From a checkpoint of a small mixture-of-experts model trained on Wikipedia.
Size: 13 layers, width 128, vocabulary 10045.
Experts: 128 experts in each of 13 layers, 32 bilinear neurons an expert, 6 picks a token, a sigmoid router.
Training: a variant of Adam for the experts, 288M tokens, 8780 steps.
Below are experts of layer 10 (counted from 0) of a mixture-of-experts language model. Rows are named router (the router's row for the expert), gate (a neuron's input weights, with its number), up (a neuron's input weights, with its number), down (a neuron's output weights, with its number) and show model dimensions 64-127. Each number is 500 + 25 x the weight over its row's rms, rounded and kept within 0 to 999. Numbers have three digits each.
After each expert's rows: "mostly gets" lists some tokens that are sent to it at least half of the time; "comes before" lists some tokens at least twice as common just after its tokens as in all text. This comes from a sample of Wikipedia text that the model never trained on. Tokens count by the router's weight.

# expert 90
router:507527478546491489499461544505493474502499516537532534518508499489509516480505518502557512515480457531533506478498492499502540512481507518480529495556487503544525519462517444509517502525529533
gate0:506525514533491504493503502508497500551507544483519497516503439522503463516530498480507471501482494442494496520437514477488473488505496471499507460489553558572499508490525504534499465549477520
up0:513463507516520477492468507498491485512553510489555522490510488516482444501505477507508466525459474474459506504483540488472490494482533466498520495507533532530474486516481511525483492574487512
down0:441519505518489444506495510493485550538494532470559531477542503499484490525477534531536478492490513471520495475461488501489536496553525501501489485469527540496495498502498546495482482518497532
gate1:464481495489517497504515479521499482500484519501532486495519485485521499489499493543465520577507481444521499492466486491500500443477487483494505508544488508534506444526509478503498513511445508
up1:543458523481508495467542497476495509496489498499496522477459496528495499498490519516486515473533522483489475450489513523544494499469495482547509504445519526478506508535494555525504501454500470
down1:516502458463509511524522569485487526457502488483554489495482500478492528446522497507466516469491447510512508501529523535499522496530506505468517481500494490504479506466520496468529468527515529
gate2:486484509486530508509515499470490461484460491504492496474479514482492529483521526528486532496551488531465457451506499560525471503521514481538476513484524519454511547466495516493493463524500476
up2:524550475501508488469478473533497507496498493534528490473516525465493540500540482494521512478511509516516521485510484522501511505482479547489473522521495458538468475483426471486507514486479502
down2:509474480467505488474497537482498489493490519466485538499512474467516519485452518520496433498491466461476507524468543460551464497543483546501506502529496504483535508542492536455516490478504513
gate3:514467462498463452525490493440480490506480567480525485497505516516479464472530467521477474438486484530503465515510533525514521502510508450523525520495520490477470548469506484487491515534491476
up3:505532530527510516486480545462486520452524514476504496521516498533470474484506501531507528483507475506509482472510497506522470457508463518544510480483467507449467509476481531479511494475530500
down3:477475526507489528505471486512509478494490466491473490499473493512516506475452484515515522501547529451519478482530483499460499492495481501539504479532451478469521520532452520570443482470474488
gate4:536473495470472514485556479459493499480484497482481506499464507507463478493481505489535502498536499506502484492532530509498471486526478461492505509452537463483501503493499501497543457500509499
up4:513488506503530499511506516543491500549535520510548507527504486479523499476499501502481507514471496518481514483479495479476524475458527544455489475530465486516525472526531494505459516504473489
down4:466518508512539461491509517465499522489547523518504464479514536491459530501556502501512519497509473516472528507515539517545489504539504508474528520503494516512512533480500515468480507498487492
gate5:511527470510480510485492496443515482523501480527471516517481474489476496454538523498461508544486469548539524469468490465496471506443544514491471494528518499518527506450536506516550469519536488
up5:468520485459480516509471499482512522506511484515461482512496534509566530552506468541511501512557529525532520520505479461493472473498467504533514490505499482493498503513495481517473493492472511
down5:528546503498465507529482511516530546526507501496518486502463507560502498515460474476494556467517505507446491505529528531504495507494540481476518468491496513518478499513499542517487484497489502
gate6:487461521529473513529483519462493471514525511504493530508508517555480475496526462545519477515538531486489513448491536450510451497484530508538495525468495529477479458501475519512497495491493457
up6:484509482507513550495511514552527496475468523449489484508514513490532508491543500509541450520518453488539489469501502481497527510515496491477496459500454454593516501540484489543518473494494509
down6:526422448527532489538480521455487497495502487472499494512490449488477484490531490590516502476493525502465494495552534518553500522481538504493489485510510530511518488512480517485523502493497501
mostly gets: " %", " ±%", " Apps", " 100.00", "–6,", " N/A"
comes before: " |", " ", ".6", ".0", ";", ".3"

# expert 120
router:483525476494515517497491533464546473500535514526514475526513490481527496472499489481538524492475484527540466498530519517494505522526510500490519468516467508532512501516527508484516486518525509
gate0:490506535480488499504497450568500507477497513511494506504490510474525435500505508486501449509505513474511498543470494485507514493535512507470559540485492507481517497545449512503465549490485503
up0:489559479491516503469531486507474494493502507488510469490482479513502485530498508477486532521522493515458448503510483526520503530491517513546486481484501485461507535457537472459503504548493522
down0:479541518487541489487499510499500533470543514554499531485515511509484477503501514459466489517475487509501523458535460435467511545557479536493472457507501465518526494492470523566520538545530484
gate1:509530507481510492475541509468491498448508488486492465521559468472500487504520488563512468456508501494535499513527522517483501538500515451554482465493455513543528506519535494535492522519520521
up1:487547500489529491546523522465466487476481522497521465501462520497485482491509472521484500462531492517476465519514502512495487526510486532477541476541474488516479484492486521483472487490487491
down1:494467512473473538482510506541495500519459526485519531443492546508476486550487505520491471517503485465484509511460488506447513554476489539515539487520439502483504499512477498507488511543524512
gate2:515518444490480456447522514482483484519491534536526488508498519473537532502493459526510494489452547511477492532429537534442460468464526467493510483497523521535480532514493517483501488510550497
up2:517492505479489507490488458529529462495519485532491518516495508513529470513542535463468502525550513524527539494487535535545478521474504533498488499488502487499491489460540499512500452469502494
down2:532527497525491509488496515451477491435513513484487476483512486515497532467421497466501439539494536509466490503511510504517484547487492491482499512519518512537527533547480509457463479505531463
gate3:514486534506544485493539502508475537459461470497505530503492496499568501502525503480528496485543484480557495505477479512532500488503536440515486493510526527511525474478506473507476466510469505
up3:513466549544472477449486475473461482542480512484519512472481484452521527537511535522499478494491511502517523519513477472541485467485532507475512488481530489489528502517511491484488528466521473
down3:505538474493487587497451469485499474529466530512557504460484480514555504567504551499523523508432537527508494488479502491493486459517529490472500496468507462483497507485494480509481503520519486
gate4:484504473513459501537516491522519495491509532490497531513451513539510486497513507510480549560481532497456482501528519505506463518509527548513516534534508524490460552499479490474463436534490514
up4:509469541494508512510530523474493520497504530495492482468512466481507552473511545464486464485532479509510501476485503521499492502476476482509512513480546546498537440491510486472475535482475485
down4:512471514529525499536539551542503539478511519475515514496462483499475455495507489524540475539549480467477513530484523520484461533531509509483500515521475520504469487536504505517437473485489528
gate5:477483538529479457521437504526485543543498463513507460516479497545503512530479519523510488490468494499440521510463510510538502461477492502529489455511503542503530463511524537512490530491509544
up5:491452489504470506489499533470537511462447495480498507511492490482535488469500498517482483473527451474500491429511526475516543542490545511532543484480504515486462505482548487508488478512507522
down5:476528554472506486507489520516482508516517490489475466471542542473526459500503534494551504513492506494528451532525573476489513519517505466554463504514468488520518509489522527538532525495479507
gate6:482573542493528553545534530499533504418472521520485481506513514467504501479508522495461498524530504490472491555489483511469462521497490494506486516501477514521520533490489486506516531516497519
up6:488554510484507535502469534530525507511508534516537575487480519485487481490524524505488508530513523497521518498517501432486491533487527518540545520514509454470481504503518521510512494495441493
down6:526522465529518505495496492477495488483531482475518495486514540515475495489505473507513497530500477494490513528476484471516506504467478521505486502518493534515520519532498511509522531539509516
mostly gets: "),", " season,", " However,", "\",", " century,", " year,"
comes before: "\n", " the", " The", " and", " he", " which"

# expert 94
router:494507485495532497501508519487513504485522514519531478533515490465534498460493482501534537493484480510574480495508496526506519497534525491459485488512482510535516485520511478508527453488540501
gate0:548535506513525489483499506497491526516518470504491494502525525488477559524489521476499511517514490523506524495492514493493509481519456566492483459532471522511507503523487505554501531467523496
up0:477517508493482507552464479508507543514532519514499518483472487511495465521490506471486507457500491528530536516578463457523476488487514496516493532501452462516475500473501455465512490496476513
down0:529499486497554478503501522520511498511504494531499510492494515481519501467510498515481442505514497537500527467465529487501513532461494522464487497492474509518532498522487521534481504518515473
gate1:547462489474496504502533540491476501506524547524487475466528497497470468476499487471484470518486518478498526504504467536514548536514563540547500484501492458497453487462498488550515495508483469
up1:486500485503509502493497564495524490500494480463493475513472502505481495503487525502513524515502517486501483511501520517511495516475473487463507438481480486469496471496523528470514494566522496
down1:521536485521502499527472470474457494499473500533485494540577490494511548479506520492507501498521513479462504499525498532467506463489469491521453496493505479505504492481502519461453552529470546
gate2:488484542448515473517496485483500519516500543543478467477532505451481484454463490501475554451511513504499512474542465536547513494501503536496507525557506522511472525479477463495462454461493459
up2:481486458510513475495500473504489541481474468533502533503451500511502509477494542508505538526585485547520513468499499480536493486497471499507517492486491468499503446534491508494478471492498502
down2:515545472517508497506480455439485481453463506515464494511525510490510536489534490517489513469500512514479516517555511523495497510495450530551466516489490456513517428530502519522521533496498546
gate3:500468481481513510457485477469529463516480538497474461535505511489520514446551469494521529437494553516504507480497487484491535535542498468481490508508465505516512458492482518494486529507432517
up3:474465513462502479520494475485515575496511519553483491545496508517495525502531505512529463559480502513461508516533480540524497517496515508493514468497522508524513498502478477506488494486532496
down3:497529496499506517503509552549497496520520503488496509466470513472475473500487497474511508489497520491496489547472485469518483518456481531490470474517517546504467484522497482474499458485492466
gate4:526539496460500498472506515492537480518530537505514478491501498479468497494512495528508501524482489527541510541465503498496531514539512530504517479491445544483493513555465517540514554550502494
up4:502536507486496534504493491538522515518530493493494457457523460544517496471492471544484452488506540516525502507485503544533537538495542509525512502493486517543479526486500558529527545512542519
down4:518545470449497511483470464550526491497495473510514551508447511527539528507503489540470467527554497517480486519473499482479520477538501481511522490473501471453509530461512500503506491471475488
gate5:515487517495475487493458507546461473460542475510542516500487462528505493530504472508509512472491494517507481512489539478520517428508483467517515518488502518508500474473526516459477462448529483
up5:481506505524507528478456460507497485503544551513456472481519472504471521518487501476490474544478544553498518481469543504544490503531555505504499502515469513520490524538456542511501498441495492
down5:528498496501475530486518444525502482483493528508522554476506491474550483524516505476486493516486447497484499488485511511530511481472551527535473480468496511531500485503496484517514486498497502
gate6:533455494461520486487495469453585475461499505523473499515508475494551525531507531479535460507459508524487464508538466512487534516510483490511483455495509506500515528506515537502454494510465512
up6:550488502504480493485461521514496484507523506460510461524503539521504436495502502470492445496485552500479511478516463513453532540520486513517473482469469451491474524486516521479486505526486518
down6:563519488468480515473495519494523531483485479506548507513497484533523483467459518496450496457502548503483508522544465532512453465502501515513566540492494513500483482535470504509517490467509485
mostly gets: "ation.", "ing.", "ers.", "ion.", "es.", "y."
comes before: "\n", " The", " In", " He", " It", " and"

# expert 118
router:506525499505496495490534536486522518464513496518530455560487466485522478468502494485524506491486510501523480491535483502512467531519520491471505472504489521519522514504530492477541476535553508
gate0:494532487491478482439513481531521456505517529486481512455460489497501524469532471492499502536522491462493518529498531505512555501521466514483488518457442542493485496496464515476553511534529501
up0:506515496464481503546492486486479517498515507491500466497566501481489494505492519488513520477493534564493550508491481507492489480519473513478527484494523528528487481484476508502488542493492444
down0:510466520446481521480534517520466510499533506475561501486498486503547413502550494514520477529513496541511519518490494512444514463529504486509478514500543481561497510493505505481494481488457494
gate1:552489477492498520446507435449546515537486488490456494499511526485517514535502531538523511534491480558490490442499532505485508478485478478503548494525488504474500504470491501487488520497453484
up1:521502493511499433496521488497529501506505508546482511497515521512480523509497564490537506475496516558508484459521517488513498484528516510487535462525524511545487502468455500563420482493516478
down1:496509484505538480540481490483494491500521495454524495510524495494494478520439470503494524499501516514525449454549452525525508516481534504519515488500519510488532532497493494517503518523498482
gate2:447519492512541495495508492493512503524523539474485557526471464521477501502501509454500522457520506473504498502480476515495466531468526543502455509550490503558515482519470462518484471508504510
up2:469529511486563496499484520484476495507525537492509516486495513481497447511497511490511527483560465490495494523474509524502481503466527474510471537538520452542511452495458507499520476537524522
down2:495476510482559510475498496517494500511503501547510518518498509528540485459451502503477506516508504529507515490505465460516546531522513501481461508521456464522552476495527502480487503444520485
gate3:536502540497529522482513507519525468475496488502478475487515504523480470489496508534494482509548533474496483436504519500547498531525519475527552504517511448502470491484526535505482447539498492
up3:490510479489492563472483481497545495484467515468474483495507501527477501507485495454498494473529500515492478538463565512511473535542518465493547507507524508493458505444527503466485500498516465
down3:502527514522500484509516509555514515516509542516499523490474516544548499473522538519502535529541499491493534514457511464528482513485541524507465474526498517473477532507478502555515474477520518
gate4:500485498528456488495503555459477540519483528527472515528482460483481526516471535542505522492476490484500472523505505469471467446509515467502493531479443479536523489543486504507503499482490490
up4:491480463525509516492499475523522506501478480502507479487490458499474551511508500470519459494517531483483573486534514492508527543518506488511497452488449520478507476494518526482485495505531460
down4:490510491527551506495481484518503515457504492491478501478502462524533515508524469454536486479542500489451454483477467514470519484465532495487497476489545490489495486479530480482523496458520539
gate5:539521486516499506523487498472426478496486513445502524486511499490524515532511489500495510539519440500511444471480497474463507421511506480527464524519516466519448452469525491501500491504506523
up5:484478496494489481521491536503476568494485475494497520483489483535521473534491436492494504443480470496527534463503488485491516463506492498485528534508509476504493479497568511497522479477525443
down5:527514448438488476501549526506484518480506518467445496525516511526514510551495482501471500528507488480486525491479473478491480482490482528466529502517521472536459522481500509517514500485506537
gate6:460499528475497519505508533497506498530475435507462468502472462475480486527445522489509485495473514467516502533538504481529515547523493511517516466492540485476535494480515551434526545473503531
up6:510510504467533526521492486460525458476504508486493515541505496499485482533504433513497508504524530507512508485461517489479489500497489483475508542497525482507511491463509511413479468519488539
down6:475511525522520519511509506534486527505524502527527513485475535535448520475512533522538482499481501491528465498527526521523526447515493479537495471519482522503489491508501533537503541539505491
mostly gets: " program", " collection", " club", " church", " School", " site"
comes before: " of", ".", " in", " and", ",", " for"

# expert 122
router:469517471548491481496480511493494496502526535504530535523495511462520520489490522485588506493486461536502499494513524524496515477501514499503527481551492472507514517476503441470520492536508521
gate0:496514530516467476551512492493510564503513503566513496483481496563499501506516524475514499486478524486500483494548520501502527549508538487525511485488538522498493497471504484524523496452507499
up0:489509423518506489499526507484480454452482523507471524498491489496476490501467491487513496493498490529526473509519500467543508502501486495485517543514518461496518527496507524515532510518543511
down0:478491505492503533482513493483514490503489501553489501518495450517521481523534501462485516495487506484542454516491514457443493516534484483499497498532446496545504461513472535479486541475477494
gate1:481513525478508506505542500475502514516511460495483457504476473515530511528470499555428511488500522488517478481503508528469496481492504504484508549523508508533525469554479539532494518420499477
up1:535479512476520539513535485530488493495488461456455490481507515516525517495499507556457524483522490483470491487485467496495477474458505493543479534469534511467476483504500528537453469458495505
down1:499495472501516542492512454494507516516490523524475515476486500530518518499498516540448483525529519470509493508472490509439473481464485473503490518446523507495498515491515513527484512530492501
gate2:492526441504507507464510510559499508509483516506465485473510506495503498485494451509519469483526479512517499496499464488528534481534467489470521530481516434479489474530470463452529533505554564
up2:477540519518549505524451517485512429539480528542486484453480500490517491483490533480539497449486495491474487471522458510502501513517431485486470497480509484505546491493484481504486513482536493
down2:509526488487520498484518582508498513534505533492475526443489501525475504451465471502479493519497517527519537515456506543492520483492500452515525478547496487513543493536457503488499477474530528
gate3:528486513459504551491469522518479502500548457544492499483486499484515462499447523466473510494473509544520516518500446461469489506486517596511490498504506501501528481506497509536511478495466490
up3:500469471495505506516495516456505504487493498503473501469479514486493556513545546517485506472528510510498481533511537504513490472491510485530495466477540520458498510494513557466494546482543522
down3:512516471488538503502485471494503496482526515459490482494503502521481496494533454512516503464524556504484493478496503535466490491504486497502514472506560519490437545487466481513544463478515507
gate4:436449491555528491473495462455512481499505501521515529485486464475505496517518506497507505520504473501478518514475551501530515492456546495496562472492502524503507491495511525500535473494466497
up4:514496514540486525537480518513465473500493502483485500515533475511502501485503534471528495491493510507480527501485522473455529467476533503456500496524486520528475525455513491474466514519497498
down4:470494507516507479486533472521494509511499504520513526498460510487477515464472498532496494522484523510558518503480524513516478472492505493501464512457500521503499475429505523528519511484508480
gate5:537482480538509539506546495521524482445502510517469512529483493504491514488540531504491456502532455484486487488477504481510505468504502498488486519475543492502541489511495520518523453445541533
up5:470505489477540481495491507472514497516506512503511509541487522480522479487501480527521495534486529465525505512518515533495510484526471515519476509531533483519510530507487469432459478521492540
down5:472538512458531473490490546520523527512491505499532458494496490532509542467468492528508529500479492501496504510505514508511500453526450510487489508486505482507496493500490452482500496503482495
gate6:477515503448500478483520495444514473468534504461542531496528478467476495499490494526506518524455491486520525499512495523514463526483504476527507509553514484494442494517488502507526476493451527
up6:510495488469465472493544524467500512478502504476526482519521465467520469477494490520486503508530481506533493522545531509478457508493501492525543484537503479516487485483506459486510477535507517
down6:541471503518460468540471487515475478517476512522455513491501488494486555513435518495455480513516496494486516510503482501501486472508513498514519469485498490481486492480523541496497509491462552
mostly gets: " Nominated", " Chevrolet", " Episode:", " Votes", " Won", " —N/a"
comes before: " |", "°", "2", "7", ".8", "9"

# expert 62
router:485491477514509517511455530507527512488493488496493477506487511478530508475483494479520526499503526529540497471477527507499508526527507469484504504512483508523521512486521500473513467513537518
gate0:465480473514492539566475477507522501504490487486499502503460478517493471477490457491490504468485554501505518439490478556507534549466546474481461502507458516512501540484516501497518471507516496
up0:452493522496528503512481508468521459545450537469466506546507530524480503477510503527481508537467461493495512475499514537525530488492480481537510516513529494490477522439549510458467475506491549
down0:508524510480517513516532534503486539481488519465536523511540511531517529494411495575490504509500516452510489530467495491514478530501530498514492483454508506462535491506520469510524507526494541
gate1:463479494506485490490455523520490515506520492488493503503536492546525507479484460526492540505498533539505499520546476511494503494566473509457460547492504533502499471529532480521456518528431517
up1:520477488505485492470522480482557507449523518494472467504502502516479491467501486527484541490496483540484513464500520488487511518493508526476476490527442512532469509525510544504478496417541492
down1:513495482475506450477507524501506498509537476490522517498539461460484495520481466516482531485473491486480520518493482491482465486514538505495514529505472478498550485522488492477518518503528488
gate2:493511475477447475464553529519519506480479488526477481495498504484527494517503483504490490458480509490509487509491520465509486495536536481483530512481504549506459555452515474483510454504491529
up2:508500514484479522496473504487499496466500473545475471490503475499568497483511467508493459479496569505493511513552538491506456501523510480460465532501485518541471515510509478473502501509547494
down2:477492535484484499451505435491517540529485497492496526490507532463443505523457489502475500509457520522504511530488482517532500472525475493501551519491490469541472523499494473496463473486536493
gate3:478464483465507524531489514479446536476477489468504494492444466497469516501500488506495513482509499454497513511506515495466529491522510458492520487452471522520487532506525529507505466494486515
up3:457459478522492472507507486492497508491507506511488518463487471439518463527515532565484500508496541495508522468502499542528455503562534558513500546504465521487517547523490503501498550530526492
down3:465475531438458475496517536495523533516511489474511503509508482509482500524397486505465528459488511536527540513456500493500514499528484512460524479476501477520502528476500525489506521482522497
gate4:495534499479548506490543554501549494489502518512504506523509518491464507517541520477534490516515485526502465486481557545508487493580499487493518482489550489478522478485533485477516540538507488
up4:498535523500482501514481534513467479505454536477519489473497511462507492526518471485502463441497470493485508451523502513537508520448545457511526516507516448450481479461531471509503486490504457
down4:486475537483505465500482477448486483521492503527448516502496538557497505521520518481524478521494501497501544479481497495514475468503465513490487502484491473494516519485477497531505505480489434
gate5:510487484464534480508509482460539523511512537487488472497526521524467493522499506480520474501499505483515504490500496511470495510503429451522448481496518465517495483501453522492493492474472508
up5:527504524526496539564482510514499512512525452503483509468491502467476510460499496471502508545488507501485544487501562476562528548469498516537482530486552521457472463430519518493523500500535491
down5:529496502491518543519514504519453543538506516500505489502536502483526486511496533507500505496515550496526490469505506519491514495503500505519491473492533526479575436509501516491478539555470508
gate6:473432485526506493465494494489524521548530512497478508495497489525499507484500493464499531463470497454492493518514536512519531490503493513501495490530462545559469471507499475480465463510537544
up6:479512516495545521464489489521531511454512489493483508498492492495524521516487502481494479488514549455499500523482500513492510535489468501434541484511497503490471507514488483474541499505471513
down6:517488500509447486501510516537483550490474476533509526472464506522501470475510490485490507472494503487468530459454489502521498463468551480515477511483529486510525507474532465502461458467531512
mostly gets: " into", " against", " by", " towards", " to", " with"
comes before: " the", " a", " his", " an", " their", " its"

# expert 64
router:513497433516469498491474503510518484481494493559513498529512513499520518475494485496560514472493499483538449503489487500483518512499523503449533515531488494549492496488503497480525487504535486
gate0:491440495476493499511477478538487467485520533508476530477498497464496496492496494516484506519511477496521485494523535488477555491529568492478493499471538503451523504514529495487509487511456504
up0:534574498476518491480558527470508538528487472501503454513497521502536478469527510502481540456460492494547513478483462518496479490473425491490517492471515507496507495508504548519488475510541498
down0:507501470514498525492479483522469497503468468501492517507529536500496513540478489540540512501485512545491533483499500523502471548538531488494470479503529506515520511483511493492480441512488495
gate1:477441530516535500462451502445506520486541469514521535446473509529521505500502529499512505551471492536560504499523557475510554510503489485525511469560537509524484523493482508506508503469504501
up1:478538526506548537506523508487512513538563491509518507533471500513453517465499480523525501469535501491532507498501477520509494519514481477554502542515475473486513454527513497518538473481472550
down1:445473495481464513485478517508510461509537430533484516485497476497481509446546505500509531489485480498531495499524522468530563503492524492484472484498525477511473509465460505518515494495485505
gate2:512460477493496496530524523480506518453474506518497528550494532490522536529492469457489529515522543480463511502508517469546518489509539483499511515506496495545506540438476507449481491476502519
up2:442485488464533495516465551542502499551480503501484536502529484502458459511459481481474545525478475486540516512484498514509547492506444494486500528507517497509509498479518503485500479528501491
down2:471481481465534474459498507489529483479493505473545486513499545546550512524483469507494492480477509485511508568523502473543534491502541521494494521481476503530526482527529505478510526501496482
gate3:497483511499486514507451522488507507506486549526502521482519518519460482444509488463484540538464466512502499510500512479491556516473477520509546482547535512505493544499514496503480503500488479
up3:534493492467439491506520504463511515460518486493465492506483504499454496515492460503491487529487475488485505509505473524472525505505488492490487473508495455517525545546474525498454478483490511
down3:505509541524552509466450456513485511520508537500522497507538521522522472528500501517495522489500500508513506414500512462532499461510534490469518471511526533510534469507534509490539499494489519
gate4:457476491490486523469494523547473471497527457480511495551505486463556490492534487487481537505506510491540518495490488533523475510508520528463496499515437496487501467508502498505490475512501477
up4:427536487510506558501461477539526521481491464527471506495490492523460525535492476472487527546493469524493527517490518477493496485532493530470495546527490514489504522532473445517484496505477509
down4:497477486457498504511486510480518545553467482517493494498489528476502494518540531521500495456497492486529515508458515495498501479519496455482497495488525519503495509476537517500507495507486481
gate5:512477529478488476518507466472517549502510529498504501533486485449522503503495507501469512534556503481462498479499530504507487432497504485513494447507516504489479460508455493524476490464492508
up5:491488453556479480501467511482442477473464480492502528484476498459515548480507507484492511481476482473526522502532525473480503495495572495460556512512497484535441517501509506553469495547531483
down5:514486478514485505509491484525476467541508499486518504524517493508512455539502502486435537498487489530550497442541460508479496493515525493510455489508503503487466452495482523524491487531506488
gate6:543468495517478542517532487484550503532499497480531498518518448433513512484502509504519537486556489493497488503526452516504504430516521456530511502503493482494496493506542491507458509524522517
up6:467513491515477560541537494490508472483514484492496468521507457462497511507481525496502523503543485514488509482555461515552547444515509470485580494510448498508492492491483512461507527523545541
down6:532463516513469454509468508468529501513503515514537477496496518465529509489496478497521488460556540480476481468502491506541533489477494487522539508537505481502504474508537455498499501446541484
mostly gets: "s,", "y,", "ed,", "es,", "a,", "ation,"
comes before: " and", " which", " but", " the", " he", " who"

# expert 77
router:484496509525482520473500537497487523507525484477560488493498484484531516465491521489551502508487506523519468472445532493446497499526470466461486473507496489506508518486505475469520503511509535
gate0:486480505476531550484488502519576517533493522496475539499535544509522475495467535478499493528435535525474530463498495477489523496466478489439448501484502484512494532500501520473532547505514549
up0:452479476532495549495486522505535506539476504530491521505496465494501503508496530438509501504515521528472474491509518494487513517483486492466528498473491499509498525500478484479534542505493578
down0:492513498466509487498507497482470516489472482525502510434500495542503470532450486499477522532504448478509508442518511501516469530484507485479495507443524524544543496552514487515491500494492477
gate1:499534482511492498517473536505485511475446509518464507511477442493468507531477477460475488487517496508498478514513505480520537528525534513489542521503484490530582564487518536508505509459516478
up1:547478492524514523480520500521513442494482504553522551515535499500510500524498468504481490497456489521493473477484461522518511496486529489524458540478479486489506481475516483542495487447482464
down1:512534520545519458507475495479453506481534475499513494530530507508504525490520484511524454444549513492514454502532482476518488501504524493532470501506446531485522483468511456471499472510473488
gate2:483510507508510503479441501513472475515488497501498567479512495495521476526471507487495506517529538497513525458552495492456523539499517504519504481495524515517486507473476497486510496540455561
up2:496523457472548493520523487515530478513513521513457508518492512497500492484502487500503527483490485501492545506528467527523511504478543542509532488514503489524486432475484483525475504501443471
down2:506493490531555484510548529499486495520482506462483511474483525543503497488583498554516498505480495527455522487492446485520508540492502502489471510496486500500516479444527497478484497525553534
gate3:480516480542524476483511500515492534492485536483503519482501498505506456541508495471480506484514532506538510473512490506470560504513511528508535487514504471516478490518493512501485535511463472
up3:474530499494538494507523525484488504534497542518503503532489466504461519523510475491480478484492459493529511527524524483494454501480533544545543512558495503500473465507517492502434497472508482
down3:558520504521498487485502504556487480511532493467513489440496519500522524557559526521506526516524476481482513473461458489484509506456489509524509470496535479477497504497504505450481499523510525
gate4:475524501545490501484532525520460506518507491473505480487479457525481515467505506501498461536482474465517521506517500436525491504516452496528508481494533480538492524520519464494538499475475532
up4:500504507486499545511466513540536533483523492490471517506524517507454486559509466484495529515492499527537519486511493566465517504487517487481520532502499505479478495512493452503504459521520485
down4:475507510491478555462516493487493506511501501536504486524485510507499502507538514485557539531453486500509497523511459528512544497505490476529521517514486502514455514533476544499452488512512544
gate5:448462535530475517490470487496465492513543502460495477464499457495491526514481507526525532499504508522521506472461489478481522506515506461445505482477457434477472528511499503459505542458492500
up5:530509486515496489501497487524489480495537508511501555499510531496441492441524547492498509513530496531500528479530477529457548499453522528491481489525558502507479518513465499504491484555477506
down5:489520508460542507492516508475459470471503512513547515504521470484506495559563533506490495469483485483539497463539489490469470513481483517530477465499495502503498498524462541528496524483454512
gate6:487505553530487532533497496529469529496536481475492489482508516498505551494489510543465512500507542507516484456483481457499508455496482505476476499493485520483488500515524499481530491465514476
up6:508510500486491530513521512444520481503491517502471462507537473479485512486515485482486472492533512490466498536466552526531474473535457452511509512459509530541535509506527505521512525505478528
down6:496527500501505538526528541441477528479521525461477486486474528527509498486475505471449480537498471508503503501514514496516476519515491498512475525557529502492466517508480469469484507526511526
mostly gets: " of", " Of", " among", " for", " during", " promote"
comes before: " the", " a", " his", " its", " this", " their"